From a checkpoint of a small mixture-of-experts model trained on Wikipedia: 15 layers, a sigmoid router.
Below are experts of layer 12 (counted from 0) of a mixture-of-experts language model. Rows are named router (the router's row for the expert), gate (a neuron's input weights, with its number), up (a neuron's input weights, with its number) and show model dimensions 128-255. Each number is 500 + 50 x the weight over its row's rms, rounded and kept within 0 to 999. Numbers have three digits each.
After each expert's rows: a language model's description of what the expert responds to; "mostly gets" lists some tokens that are sent to it at least half of the time. This comes from a sample of Wikipedia text that the model never trained on.

# expert 10
router:467490521513470506447465499409415524550493422533508562486399518521532445515456528597460530505506620498443413507547533533535532596446540431430443504570509535559524540473540486557536429542523524399496527435479444509531424500478444485471443502476538444484420494465400467680555501467523468414517473435522585538510520416492502520437421486580557518520483488460504469437542477573560507572620
gate0:632472479536542424464482487517495511617471532462368515652532487373432507463534518482557512579486486456442543518491497523490502550490473526559552562542548481529449481481550437526523499503512567446576484449392521488501508506582526506533504495580494532504511523538488468469476525586502459492478492455536487489484526465499491512533486610486474482510389580567481415503491583432502489583576
up0:570522517538439443460443583473493454536443527428308519656571498469472497430534522494571539498545505496498440545424584537518511491503451532544506545453551524485423542544537433557440546522535514418515494566413532470544529452562509496501509487594463503575470458541550447535435522538455446574464491425563483464461479489615449499589447476475450475518368562494508482466563516454570526584648
gate1:504549501489501489465485431462477506512484438418511492509506463453480498513580564583571462591519549525407464493430501486524482563484545395447477536439462454500523591461424558491469491565481532523609546465532414467510427493530489560486494545496500458492411457524440457496508511497382562461490513588495471460450455401520505476479567456556574572472532528407397439516566471484606535563538
up1:532452532490508547477572600528562440495554519530518513451463517527473465505469489506525551467495421498556476493539481450506498477470488623567522432514552550484491440591585416490562494458618465510394458524505552531467498527481559398483491460460495518513578543419547511587508458457608488547525478479435469543538524493401399527500503487475420446500501589531553484460465505537457434424438
Description: Initial capitals and word pieces of South Asian and other non-English names, e.g. Vishwanathan, Sreekumaran, plus line breaks after headings.
mostly gets: " J", " V", " K", " S", " Y", " N"

# expert 26
router:424498398489543519476458435424446502496559402543507533552527527423541468560455468563507442608489589529414431451545464483557535547441512410527559465518512522517554532515473562524437498571476542448451534464536451543453526574366576426430464480543516497481516510509380578491546443525555485443524495395501500406475478493582500443458513530504569542506430515513449532536449372573479415603501
gate0:522472373476539498435547517448397532492556510452456455565519595575519514538502510511510455589488487537450457439540469484492533422456505494557543416544482394537435466553502479547528514590500494485527462454436503490487394465490523517473557445507446553505505455391443554618554458574494515489511523513517528457525484495528504452523412406544586476433494494476481453561506461432593467530574
up0:519442566516388479609508488569533437474463493533427608462489498454446494456509482541481525493455502483516565574485492541561426533543455469498405588490523583466488496463525513449543539421561483480499510507520430561497506531527460530481502528520581460462518539586559423466461510396487511464504481552455422565537491514485503555488586542546515562606458529517497520447531548480433588467449
gate1:480438422567505563458472589465542461566514443542533558545540497456612391550471531511511462548518510476552522502351486502536494506437511574469436503431513517492474535495476551481499490473520573496534526531535524564503605459454561469444502428601491448481477526485523495419503476578496499469598453445530465564424520551599415534480494470507469593477594512498465523544457472555561454549654
up1:515469426557529556444467573524525504543533440561514458489555478493489374577473527472480486558533467442567520591388503476466540524475506615484477501532493523579455530544489498509547493526541476515558538520503532561495603523461515428402542494574463466540504549558487469379512473517520478526619432484476417519410523604582507519504512418503434553462582491489547557493487530632567471528608
Description: The, his, their, its, this and possessive 's before a noun, often before first, season or year in sports biographies.
mostly gets: " his", " their", " its", " this", " her", " This"

# expert 12
router:491559479501531506463419434442511480545495497506511495436438539407580317523502554578563441486451513512522416580527478447487546560485520450425452514527500521466495615505477559508403463545514520334417513464504410570478450526488470402431487492592529445396489539581492553532546457526515470494465518421521582473459449500499511526461491446556474509534520499430472423500455489586500471572551
gate0:476507451535448550500538529461443535533541474491448539493489482540428535524538530463424510453537507523464471463518400630584389460530500556589558498530476506379563442487527577516523549497567509485480553405503483487551514550494436516557622535545544541493468471510511476397512595492562515449479485463477511464426415470492518305461503460466493542549569510471444481461402443472574486474464
up0:558515456516439501505415524558517531442453504531583490571491494536524542457524489571528524445466493461439532536521604486393392440482440470507508452403529489613549443597450465501464514555427461444479457560423434471381546538408503539450467509498583483422519526443505536547549544596531512521520491483541485437535467524503470458513465492481489551549593453551521572600559500473568647532526
gate1:467502441473517510552468453468517641538523466524474458483496459492435447504560484519491582477504404511480514531547492488528497483517509545564555507513475512511510512518489520515548576479434562513535430536562498470522472597448601611492554542455560513428481485532473442570512457509555553452512483517534467478572517555562421503536495518464598377556497426530555409460480477484501535428520
up1:521488440432494522557539552461486561466560459485474516494466433527383499539539452555490559456482497571519462507453554442507465395421523510595508519471570531455457499523504497521591518507468458523506392564566530538526472577563586501552550553539517515511483632459465529425508388496473556507571490550510529547562553502621422419554515507455554444495421462521558462526488488539486541511530
Description: Subject pronouns, surnames and auxiliaries at clause starts in narrative prose, such as he, they, who, would, has, been.
mostly gets: " they", " who", " been", " he", " would", " she"

# expert 24
router:416432406509496479552448472443423488462511481509462484502424552518453381553440555581474466584481553547466453532555430473468537543435413350524528466506553502521589504540468554616448479528562502433533483428525433556413404507493542444409464547576505467497420538528476589580516545516534433450581453433571557474481447464417427489463459525519563489484481542494447480430413433607493469576485
gate0:477520476628499426428531548490583539494574475506481574530548422499478462572535450467479452509613444556517511522405494420460543521463531428497467531558458634490492514469538503499517585589513511485492429425467478468487511466591472496574500511551514522483533506482502468519374569489474465436532515455519513596515478461400542488539467512434408488491480466453558408536442450500508538499533
up0:473525504546490513491571487508552548559525489490480519536493476505436503484446476409551564582549525541458572570504544414404543459432571473513478500596529505497548499487497494478520528525434513491458578496429505461506467494627501446558453586507423451471567567439509412498412526462506419459545451441458497607472551566489481473484441358445486516502497520561544502629493446507553492449479
gate1:450570488464525484498544447499470516479561425513527546516513476513523533523489550486522511461505466596478562564452446594472518445546420439526487452438469484483489571517508566579517558525429428512475506493500472585616437539621541490500390528524516537498486360473566480518376466400533466439515506577418504447554538479411438471462498541494538504551477515457397425543485517488446490519470
up1:476643545578449531434499431494444561460584536395510582554506612509580621501474382468579556549463476409541431554497494475493457459482500611509610520538561510560434491458474449415436533414548542510585540412478527536529431602479481546436542451427540525610479542525459401583479549546530477483542486439498431459422562427530430461522497418406449512441597531497427490468486486504473529455573
Description: Articles and determiners like the, a, an, this, and adjectives right after them, especially American in biography openings.
mostly gets: " an", " a", " largest", " the", " This", " entire"

# expert 30
router:430530460607537499500420512474347573529530453519506529526511614423538485539495560594512487518500524548492513546501611468549551512430500464403515458597531538498542553558466558553385458525501481416516412497491459571453426588461540488467411531605468474439521435508455558484490458497522484375525566489547487502422505508439460498546478490525431496485496505465470425468479437532416447539572
gate0:492646437416546496545515519486501619469505480506527468411526496455471553491593537524633363525513483464487479440526508469552449528426442554520487594546508563433586483528539475529421518587495438471474406523513477481516445496538419581510447444580534494542511555419497506506530501524496516588504501467504530482498461527490460503547493392523495488493528490508534521436534619473494490403525
up0:489559577462504590526455528386399451542458506462538558399496470537372438511505510515537528566571505549481566482561548480513501551510525519444456514495539461496536459540487464539543463506510511572474446495370488468421552521583505529502419449526404481540557569536494508514494399538546499518551541475538417508516433490462491468505520541514519558455449582542426545529421559449507490500498
gate1:520536511499491435412515622497543514489540442526537542548547447422608469485616476481545479542440471515522522532570500565495450466523487546554488427477443460462578523579522545476369485534533486532462418572453445500535597512515531552541482566559561535480483516518553468609485557404453457445494503530490489450542458534486473473465513549563521483452475506524531506484522486497443498461639
up1:475465452455529507537458576414560394483369418426513594419500429482630520459502538496568473550496496412472445567516534507472488547568412530559438545443494536449437509525535451471382502512553476507410482428467485528524537604600555445503446487546580565395449411553519490606558535419425468518527491547461412458482595515524520444426508436602571534505427421495543456542577525512513530509503
Description: Numbers, percent signs, blank cells and closing brackets in statistical tables and census figures, such as 2.0%, 281, JPL, Votes.
mostly gets: " ", " JPL", " %", " Votes", " Socorro", " LINEAR"

# expert 8
router:461464461482553508518452364445553388583532401631457565534461609489553526487416541496507420528483569496494477523557572408560509540475430516461544477528514405430504521497472549554484415552569565535458544506538476494504432494508468497443420456594504451469493445497415582529587450416528421510509522474528502454549477447445541508353434500581569510493472463423477520423423471524387447529529
gate0:528399452500479615449594472429485383612492463493508502501459498478493437496505540506474568439514536522528465523556491531553483505449479530450428467543497519450489499512579496491442493429497462574523491373503505447484474553537462450527500478500450499454539467529504514425461416547507474431481568434426578449452412577441505529586521499505528417513480455452478455551542474433558560532450
up0:520442423497495508447569452393505406617430512474466490463550470517475400485508519492423570443528526556570529561542406566548469479494397505524437612592530505457415477461523492478514514425483482550516524343545513402487522513493512472538533432498456520506502509490513492467500389513479539436559535426483533470523426574520525518547544441529553428510495411434490484555523501475477497576395
gate1:468434444512525544504552464544433378467454394512514426428453501524513520550453569347561484514552466453495422446431518505577505432442515564470507536537448482445469521573476464478497451613579484514482457516580416497498512477499524504555420532451433522618415501584521551407539482509510591385519540426485480554462415488451520508433516416393543443424470505518565419575498486465471527568598
up1:507486524503477556420528462503585402422471435638472532512413563410399573589501515446576525520474465421467394541540463465553573437415435507473439455472582518544579647566536496514453517506467533462482541556446562497519541504430549469552542505558494463471526454479449506478540498530465488533525560482525541489453491545496492520467407503483444510557460451332504416533491544448443498476475
Description: Numerals and number words in counts, dates, scores and table cells, such as 25, five, 22 February, 2–0.
mostly gets: " 25", " five", " 24", " 20", " 12", " six"

# expert 20
router:421531436461513463518440425463482457497596396519434540452387547375514415527478527586552505572501528580437441458533476453547555543371435364479554441536459524520604544469463567531448500567568499433499462486482509517458459499517490412423528585591468453454429472489396529534573494558510477490559554477613523493499520477368446523504443500592540521540464482507463496464390477597475505542508
gate0:475453464401427471472570522421535479484560564447473634494550525570422498516436505453486487385536516556509551494492461480491536522482453521563475465481485525529423430429502532512504518545521387448507568531494493469442541514515498484468577495512454449523510522509427416532508493469517507565492467442592465468500464476433489530454494424521484431481526540472449506534467566505488650480472
up0:451590547524432494532571492415519498478528556503549472520459576471552495492489504470535462441522511451534354429465495489427543483531512463429496539519471544458533564480480477513510482385465554555456500506493508442545506505467528490546533476485449547540507490447490478476448496519543484404490492526514568444617462513428589477493419432486518527542534581445511440481591553553414533430464
gate1:372466476582496447528503508436443524389514538496552515496450423438526442515498472581595636482563469500473554392487521564553580447562564521447538509419463404506492451420499504541489523492507481513463526404455506502587470516544446453478536512430549440467522434547434520454473472515500477462475529546456497588497523458523451523486467449445523442526442450561499510480509514441474452486506
up1:500504630550414531525539468445401460546544528438501507564506452571583488595474377585564604534483511412457468463476512531456622468540457545509545491504522493539517457467525485558370487494513569458458393408493459577562425468482561415471489550489571522476486551501505443462522519457527472457459564516484520524552496504470515528513556508546487474584531436530481477565439475522548535503564
Description: Technical nouns and word pieces in science, engineering, vehicles and software, such as polymer(ase), engine, Escort, railway, software.
mostly gets: " railway", "Scientific", " Chevrolet", " LINEAR", " software", " engine"

# expert 22
router:446512404447517498494451403482470453466574456538543474581435582480617509447534564526531442544477548493482400561579506448549517510454416427421545498612474511472514514505514486586487550580477487514452427440535430543521455509538557470468424428556481429557502557493458528517434441508564458433543441466545502489518429450487462547512439464476495562534496524452524480423502452531454524548529
gate0:511510505476472598583561518494517450526511450602565469574494408383557509462480501443513425529469507566520468420491505468514462504476503470554567567575600456461492465488471389492488538597415484560496486538480499423483493489596531507455508541499493447503434577523455506484448475468479541461444424494462605556583505521446462416494501487471570439479542451427554462495540474445537580515524
up0:473510500456515392465508604583476547491557483454499571426516510571404490470530539480449523485502444475431532512462510481459513477559496549535427477463453499493559565542531563521545493417466528428397494509475509503527475485485534472565482445496502518452521459543482410426499612463489473574480546523549449470435452452541485604478549480513519519566528497560492485529400560524480485551475
gate1:573624450431502495503526450517551467552471573473620463554530402569436547447483530418482509515405572548504559591475463531373416543494450466534475509402490553567447502518438441609492620471505544467537491579502433589481423562451542468526530544501512557490490524491548532582542436497489545447568456528538390572503504436587464447537436569452486566464527474557453555520567427504448511589509
up1:589501497500549409520580604497559491530507539462427565587465463585484418509592537494519519560477508471508491580599468530504513516576457535527477555468598466480585430586460545439543427423462452468512444422510463491469493461502463532558524477519451460410431499526561529517365559449423474522502505450521459533481479474521534572372467541546477494538526584546393476500554506466466453652551
Description: Four-digit years, especially 2000s–2020s, in spans like 2007–2011 or career tables, plus en dashes and closing parentheses after dates.
mostly gets: " 2020", " 2008", " 2006", " 2010", " 2015", " 2014"

# expert 29
router:502466533567543458531527544448508492516604490541509509473469527477574439438441586473466472513484551485493505465544536548590465568413528428472428451549515466462584574504417657499446470527479463492410524499559455486462466516467530465453436542522432461439430600549425483520583481517504457519491540453516491455526552462360472608520516491611513526531563499487483462378473447608577417507548
gate0:482497491492469485460568538462562498532551532450485574514488382511413487522517584500428467487501554527450459459489419536399607464472456489474518455466514514479607465584409574450425458617500427539484478469440440514498496562419524514475480487500446574500474608564417435474585436406522584504533362493528467424458475615517440466542520523521469495537480371538519454520473514437443484604525
up0:490510431483512456431549502494529521576527497466460553483503483566494467415517531506486435480522472561488410426491472558435513412397456497486494476476530594424544490536548500500476458559523524489471555611472506505582444547465483549463503493497523504540466574647409438551572506485501466486499502396504553416369493535566488484480534511485452388504477451515471470407465502509477503459580
gate1:438583490452522462554459477515515505476354487498492520497413559463623533528477414531418551542467524568530506437506444465550380486487542474456456412336522513538489528524502593556425604570476475524491550561494443533506568543521508522562557533530461496444451437505518528565502543451475596494637529561539479516524591644493472509515498513503496508529545521549411499585572461515521594574485
up1:550478539585534530549564467522544442563533497527464526553509475412566512459437505556524467502455608407493506558531496512531472456586463462549540531482598534494454510426485451466488568500420479484540448513493566545413507553519429551436563467507484541433483432495501555396507420448511433548544545502496520495506423486571554401520544429505483455488534513503507501445515459441411526441502
Description: LaTeX symbols, underscores and backslashes in formulas, and semicolons or pipes separating codes in motorsport and tennis result rows.
mostly gets: " \\", "_", " $\\", "^", "\\", "frac"

# expert 2
router:458500434482545420531420507421529504471474454505530502493470581523515414507491515542483418598422603560494477511561523490579607563463531417471486522512526484508609554515470502502548497502528543451487503515485494509540446485554497515423488517574423494527479493512450528478565447508515435550499423377589532507578499486480522558441521522568518566531451471450507532482375461593524408574516
gate0:429522531544499545535524513465539466473445508467538586470423500461548463536562452436538484481386497566535456483513549473530480543439503364450508475453452533524474542512458518530549469466570510482515597485450535574589490490497491432533558477397465504522435550588498455447434452491489495462537344507589539507464467525511445501516456523524501451519485482554418557447484565435478425414521
up0:496516464516437551512517569509520551495430378526489430412423456485522521505444482570549498503489378502508494591451543439545443463587485493498567525487466547548505573479525509423420540525541586508458466486515528516432410487465501450532548498543459553490529416503523505526546542536475515563453460505467515441536485552518480443533557483437509452472496540490471475561591493611532426554534
gate1:539540517537531457460566478457392422602468437509519483490482446531448498581552411553500499468418534470467494438547414516430510520526423525422501501588518485477534526480400565454558561468492493519480459552472381448530449487430516564539478532493543512572420447476572594559461569473483548523504447529477535460543528530449457491422583382467520570509418445453522529475415554453513462492520
up1:440547434458540441553579449429568516474414443443576416533494501561610505476396517487512525518421468498571531434525462532505471445517473490544454425549497410529436460479575483480605453517584553381507460472487501442568452437638467437555517422518428427566447549461509540482485466500509573552402479538492469540510465437563483531543515504414466437480442602474428468535474521467499561574529
Description: Compass words opening place names (North, South, West) plus table-cell pipes and award or round words in sports and awards lists.
mostly gets: " South", " North", " West", " top", " south", " East"

# expert 16
router:495538403436523475492425416535485509528542475586499435517462458417536382522490564565499447570444577450532516482551531466521529544389425461437619496542551515449474538479483525466487455612463544472435533432462554542436427541521440434424551520545407458517524550546381622506517502592478400437497517459559494485557450470442511544486475546523518449498414534443497540470402484592498453555480
gate0:577410524495458467487384467524498484465575441601430543497477412571482406431546512428539491516475459459496538451399632496535618519511501476521499551635444446479520520466519542484405526502595441504556534416542554482485578495564485492602526511515430484389498519463461493531483452466570477562502649507489508498419420400465465466471567478495472452454528463466549547497426516547465449489555
up0:508418503496526494493497508550455497476522440566493485506443492609477424485578522435485547518528483424494431496454543474555503532503453490543543546564456513480477526505539552508436567473553524568602463481512460499479609426508426572569520479490467369463454472517576468514504476487471430538523587509508548458552564448511481535621583519532426434474485577517508584467464493567435457417503
gate1:540475506519505456453350422496530414475502400470432415463559603535485521470492571469481509415538479499456434457486500506462476561539504440448518522506504639502523471530573431553398493569463536462573457508457419476531503527508575427512540492613471533588487513570448528510485500528418449498406527526466566422493465513504566406488512482550537421507472542518472460533504446471478507456481
up1:411499502543437494370444415473539607473523538430488559497555520443423538545540471505542487573490485567477562572427501448502488473525470546564372473433428518544501520430494451544470491503539483496492453457498520482440663529499437489475512465454422520521582545480560516463441388543443461457507513506503525394524538486537490511544481587459481488462531484502493484549497562498495450527469
Description: Quantifier and modifier words such as various, several, many, local, foreign, plus inner pieces of foreign place or Latin names.
mostly gets: " various", " These", " several", " many", " these", " multiple"

# expert 5
router:456487423466543445548464429394466462565447475452518465522497527484494479586470450518463468570501507574466468464501456509535562482475506534447523461573544494471567554444435501477535416444603579490493437452552394519440584638513529433415460529528506473435497450548476543555511462492510451505534520440500527492563485526487508527448437537568528520432451529449438538437469400568493480564472
gate0:503462460564539539527528557558484487518563498430534498530527479510494471534528586567519397537530435500502513453506431613492367418482474562544558552452460533517489484521528510459502530415533460432447503508526443504418590499464482460457460520534554441524497548488349482474423523454477566383521409513497479497541440519496500491536453495483456539559445523506474573509452496434467500509445
up0:492517470467497646525528465516560439504531431400500524496418498565514490558470484516523463483467463583468590481475521521501478477574425489474482511479497486532462504412531476476570434419535552474426482481458413456486491439535532574463502522535355482541566455492533489507482509516401532541476418507575486497515369479517473548473491496422455519577436346532509425589477530508552522511491
gate1:449535444480520506537536584540445556558471470529520520513538534511361460447480477544445525491481500517607550515471450450487507531424524526554481426470536533488511527483545467581492409440567514474620557497456413559482551482518592531473500483425536507449472460423429565517537436435567457539542490477493509459548409532558549524608475572573455476495527519484461421490479448457470609415593
up1:610444486530507454493535441489473478498511529517513592568489523493556598523467426529537446476499627479496474394525487569474526555532553484593467492550505469597496565537557477550375558423566462561543520511594491544447472537486481483565413598446552529502594469426553550559464485515531557458432522475540479495528492408542575483490411443526534576523474470459479501483477439536507511347552
Description: Opening parentheses, brackets, quotes, slashes and range dashes that begin asides, as in (born, (conductor), 2010–11, plus month names.
mostly gets: " (", " [", "/", " \"", "(", " December"

# expert 28
router:458452378506585485521445514472512471554572447585516555450443546575593393551485541570494487517414505485443478518565597497518514551510429441423547463609565501465561534554511541569456436505547568458443552514499486495538452552435557388438452505499480419440435525564402553508493491483510394423554586426460513513563491511372452556488454529560667565508450523450423416438477432546491531537545
gate0:567510534407413460485458580386519549477467536519533435436480482587457485515585540477563450481612555537466455546513565507554527499538444596529511531447469539545439497424461539370537457526465528461538548495473543505459530450482539488408482512512524546573485566554467494656425451487550446477521515501505521478579490525492535477524462609473520492456490488557546403520559498419507429494418
up0:512481398491476508509574534439513511567526507543479440445401459531422410465622573529522435490394431504509473537495584483552576495462491508535563540557564550452473526501460520478462528560540550514543532467492484455541546475540530556514473504488536400513449453582514515584429608399500540552485523504493547453515450458460475487446469568387549475493487483525526451495581499463470415469416
gate1:586506541536560462524463512501504550603574427479588550519591487531576533540524473482479473519524444452592521489508404520566430471589470533442378496472582419507584534512471608469468543503591500548423546500583535419503472485545461492533451476510392569524528521457537622377513400460513471567481522471531419559452425409519500552554409494466541536569490529491508468521413536466530566562426
up1:560433574501597457556467501573492554575462482469493527402563481512577549491558479503450513454516460551553449525431433512539408542566419504418438502448527431504547495491393488473465542525529412517478547396541506464503485476473451521539464540532431525557539520470543576450487412515507459504508560483547490587501433392531536536481438495539527578682538516508436482439461533505529592543472
Description: Capitalized words inside titles of songs, albums, shows and tours, such as Love, You, My, Star, Dead, often after quotes.
mostly gets: " Love", " You", " Your", "′", " Dead", " Night"

# expert 18
router:519542431448610483555451479435402495537533460607464550513449543438557443473481537461622445499479545531456481600538543489563513570403494469415532516600549521521544522510469509533413505491543563464511431442439505520464462525484517418432441546553414469455442532510496501560609444492502437405547456472514528436506463525453503548450488545544512454470508532525472492489458494609504376565526
gate0:503565479498537504479543488510525551455457594432370564519462442489461556416449563502485543540529522468477555484509474545467450490551527447503502516496446504560549462520436471538394528480550504412556458512502509537458435556448531431492425535511458502574499504544534447548458537494496488451498603545505477542362514551564526511449480524517448441490547492524435530548451494530471468522522
up0:461526451515546471519456513550458486379542372456574471497476550509502526576512469557505443518462553506620485472492508530495492545512477491452540449648449528391446476545490496503551432496500481515568551553507414555474523547425373610547490475540524478437392467551551518565532517554556410440511446564485461408459466528584514452510419415506460539484497490443573584545394594482519544490473
gate1:531498488506460519507471541519505440429461479487482514487521504495434514554355530493476434452548542429511539490557576519514517437476476502544587528517488528495451460470486400499472581488528541578549512413503570505503609435446610441617429451484511570448470467525479518446436625538539589535553414523534523435445561410382401466495478465436573544486460471552496588528413484505469537566526
up1:545506554476433626471554493492484457488466472557562612505567512455561546587422538571412491489484519520405430491594503530546443488451487457491500562463532577482456486521527540475484573543463432524516449464598562434378528495541559468497483513527500566588453421571575533464503486494510480641510451486480466478497522383570457602478436617462543496562489422553553491536444501512477562539506
Description: Final pieces of surnames, place names and institution words, such as Korolev, -ova, Venice, River, University, politician.
mostly gets: " politician", " footballer", "orthy", " Stadium", " Airport", "hey"

# expert 23
router:478476442440493470504473452500468491475519486512493560457486518481461478517449608538502413527456520511526424586532461416514548513471511516455475444547494545438543528473462550568408476571502534468496443501462498554488385525461488551399538590558437532455482526587407509611487390569530446527587502415511475519521501519408486509407523512502561545495504498460580445495441466579529447511540
gate0:522562477556507600534519564432563542566582423561455463483549453431453454571514518477448483467544452316469504514543554556498434504497463481471429437438574509436510532518542582521485513533682466600537381508510579447505494514510436521437527457503511452514602506531496500483486489546436445384535538511515488509525462525611543526459520533458527476513487568457441520503411484564522491498527
up0:461514596509434459499497470517564518565494462461543414481499503566496489419471507508476536542535526466500537525494524518592469528510468430567539452413566552503461493526478452489483465625569506518503501499443505553464562421469481530503424471450398478511527421515455562529447435531477460501526475505428589522535453554525503509536482553495600423445489600464517447464514464479529461510541
gate1:459486387450516590481408609633455586527423494429514596531503515457475403462488621473470615470569464469540532501493535500517430407452481441452489491564475438481565470568411488487463505487450401557554474515450515486564417537549456494535370532403531476393544455506502563551411457534512476517463528449450515525381584474466442503493512438560474530480567490481531514527461576550452459489479
up1:433511473539377525516406446522465512474442480417549586531499545476506404532429529542487542436596479491440560464500449483492457417389547478474536547503529492454501500460556409436578464458453498449521521421426567445504478446452415493602428472498559618461469497504534518490480453523501495572521490483468484468452527520565500455582443491447542532480491511437519487555410557516339629417534
Description: National and State inside organization names, auxiliaries did, does, began, and plural group nouns like Women, People, universities.
mostly gets: " National", " began", " did", " Women", " do", " People"

# expert 9
router:473510450454504459523415412493512425494502493499529463496508533370511487488433578523533381524455501562459504481493479565477495563547442482524518470542520470460513565529515496582397429529539511465406427558539491626475541564479525464473448477564500415516483573575469570560467470468551486518488439561555570487469454548337426487481475508495475558534505531404465577526466508512394447466538
gate26:484526483568481540541488456604431461547502453554467464563443450447453493487477528490556491456540560578544479503509524409520516484509508466479380516477492457575520439463428421474492556539620467539483578523520543460501524601544526538546473533516594457483415461482568538440409543521527509559581506539462509450552420444507529635501554566488542535423609560550551486547472510410489584456453
up26:569562576384486463465547474512551482446493582475518511504463516475616510495477538490517485516465473436406465484544425489470487535548520580479551502499533419503516539521501435479493482523441520554592401452504485475487417466383487548491507441616527536507483479535456466499557402515460415422444496448498503507441571572475487477508429507509489496546420468434481492477527482599562462528421
gate27:579447486570500586519509456538560484469551403519494527467496498523497435520492491522503537531459416518486550444399405474570554489492489496447466457430508475531482506527513376474460537529501545430485405426540447393511541506483495521564542476450561496514448405465519432503489523616463412496504424547515465517404415517465509538536568481514505494449551486488557526528556437387494557519467
up27:509479490527538423541442437468465453565492478410394474456449551493555515467472511501528544430505477551491556539497492479455416452440555506390448470484588510512555365406474504554465489526431508497554517449475509493514486547496473555418506553517624416412447416548501492499481535490453544525476534492457439412518564492519524528508460472474524477469561458495530431485447520445525559489536
Description: Line breaks and dashes that begin "- Field: value" lines in taxonomy and infobox lists, plus coordinate symbols like ″, °, and MPC.
mostly gets: " U", " MPC", "″", " Coordinates", " 978", " www"

# expert 27
router:454493443527482466496359462449500456483555434518511515481470590469555423484467525530484380487503564516492496505585555474532560502414526515454549353562505506466547595471483518581443447479561538412427471472474426455513475489487536462457533471537553385493476510540382554547572376561509402474559457406484541545421504518434527537449431482519517523472557500463414567494470445612528448524528
gate0:506545470506480559446521467560435416461591488559542551542485519510481463566513555580543440591542508574492475596568428586538538547468606459494522463570510447526479510480454429478497519596509496511517550413488438426495487493479536452504479531510438613551486542484396466548546487441562451500571458524477652536503536481393578483476445543434504471517569495531425566555533595491551590518509
up0:481525512539483552407503457509485560538605428547558484512514508509468471554572470501554466505500537589474530592566496528418567511454520561494495465546472425538558551563517477552453556543447519445467411474415450509502505561417472451481556537534490543551476572467522472548577580476576499536576512456391582471516463607463436526540487561449444465518631507453508559458554551449508471475503
gate1:444497513504498507504515483527445441442567368473458517553421453456494535500523521519554482528402511588461505592465501571539405563535539539466473525426421516542549523392507517438490576503479533418476602469580507477569458509465490551572553504477553400495447455543423446548556488528494547518505479420485499453541481526527446449493459495591519565520505580550484487585414524474537517477509
up1:503475531439477482509515477531501414487564358526466471508445434486437531467557556542559477531390451558467487558445498595528381503535539570460461527417390521538503532444548482491475504538527522413519518499540481504560477504468468544509510493479600401538506463528405489531522475551498561505527475466469468538594456554536515454543438465635554563519515477519499495510474558499502495455454
Description: Row-opening pipes, digits, commas, symbols and odd word pieces within asteroid lists, vote tables and coordinates, such as 8,591 and °W.
mostly gets: "shin", " Horizon", "amo", " Rip", " Colchester", "hey"

# expert 19
router:457501446495507462516467465523521514470536455524428526609447622463561446480432548520465440476423557535582488517543580470554532576414498464484565469552458465480476587443442477546440442555547488383482440474473406480478499484466508480479478507556545476542459604494418533531574481517503477439566493498567574452507396483477458594464403585536482483457573530482435477478472450619437431575449
gate3:511544610461463465426540460480536510578556562500517391571522507460532470570483602568459510474483542449525383549533492495446480561570485460565528470448558403421481580561479548488497462475477496513460482460491516461471537578569586509535459523454542446457555439454506433499437535563441568445559542455493432447477469502501540553500497558546486566501502505589523458566566506476455508506494
up3:473459456463488466493564548487437609518507548476590490495440478449416484524452520523548416412479590427475510526397599500544505503545507462563480536569531467474482463466476502558519553501566384516546529383464488366510453449519486431461531446422550653477508566462496459542541503482477546460510567469429462510520504538497537466445490579493494470475484529454514500494521506361474457393446
gate4:636530522548422550457513571434557493556497555531508473624546480489511523584506476545600553453474451439539545454482555477507569617496576553558546493503527615437541488500488499582465456553529488438559551463372518403451453431561478566397578510465539437547521504541482496492515516406434585364507479387479350436540447491468562557536536503436507506590624428527524485471511584496534492534570
up4:503525571503526548479459570486367501454505495519599546472572492567537516523469552329431470461446456515542498441467446461514547422524561468479456463450505482702453473513560473536492519517484417518513489571559468476684413473457485496440492504506562506502463540521516421520469490585465574536538429464413601456519519463522534551548522552566500518478503579531571587508469556514512463460504
Description: Given names like John, William, Robert opening person entries in rosters, casts and tables, plus separators such as pipes, dashes, colons.
mostly gets: " Robert", " William", " Chris", " John", " Mike", " Kevin"

# expert 4
router:418481420481489426480426416481503465538589508599498558512472518514631357522488570493470439551441520453463426524566560494567479542496506427409544439545519501478459573489447531526460514577511569427490487448519445541468465535422491477432495546565577482521384539547444572574553502546543485415499532412469500456506554440480475502500463450502552481466485453434531528490410461538502478521470
gate0:464530488586485501535493498502573493522583458479582419530455451520494499434505528428543546445495508490440515523524484548481501418573480527466378467425508488608449474508509499477592490471468549538477403409453551455471479570456534561548369504532460450478456490484499477437415539553526514590547513500515448524526562471440474391580437494516588491520474557511470456480477611469538547564492
up0:574486501507466450539529529552456495439442599525481535371480566483476495551514526568398524542499509482558542500528449447492473496429431591482515556552585439456571425530491620491450552540468468459503543549585480501564524381563531375478552482490480550459504496500509524460528455452584495548442460513510415466544453522551631420449542488536466566488541447546561516544478422549546420423539
gate1:537520504488528504508491546561513438539460548444533463504555545541558550552464420443456343515516441539582481482462496524470579407490502538567456528498434508509489516562513485537558525462523517466403447627561424516556450447505518550461533538551618459512553503456477449406481472516507496504510495531454484507490459553508463512465480458460441504456440546616415521554465507493525427536463
up1:552522553547449455499511478521512502475540425535575538463473489504504440476481547553535581460490487462437556478513511528520499518466466577413517462568528496498498521449464530467413516486469464441568490473442548513486539539521502495504465509468458548429533448449474557558507487537526433555516593466571544562406477429548490497538535561515526492511582470472547494486511501587516566510504
Description: Commas and full stops closing clauses or sentences, often fused with quotes or brackets, plus auxiliaries like was, were, been.
mostly gets: ".\"", "\".", " was", ",\"", "\",", ")."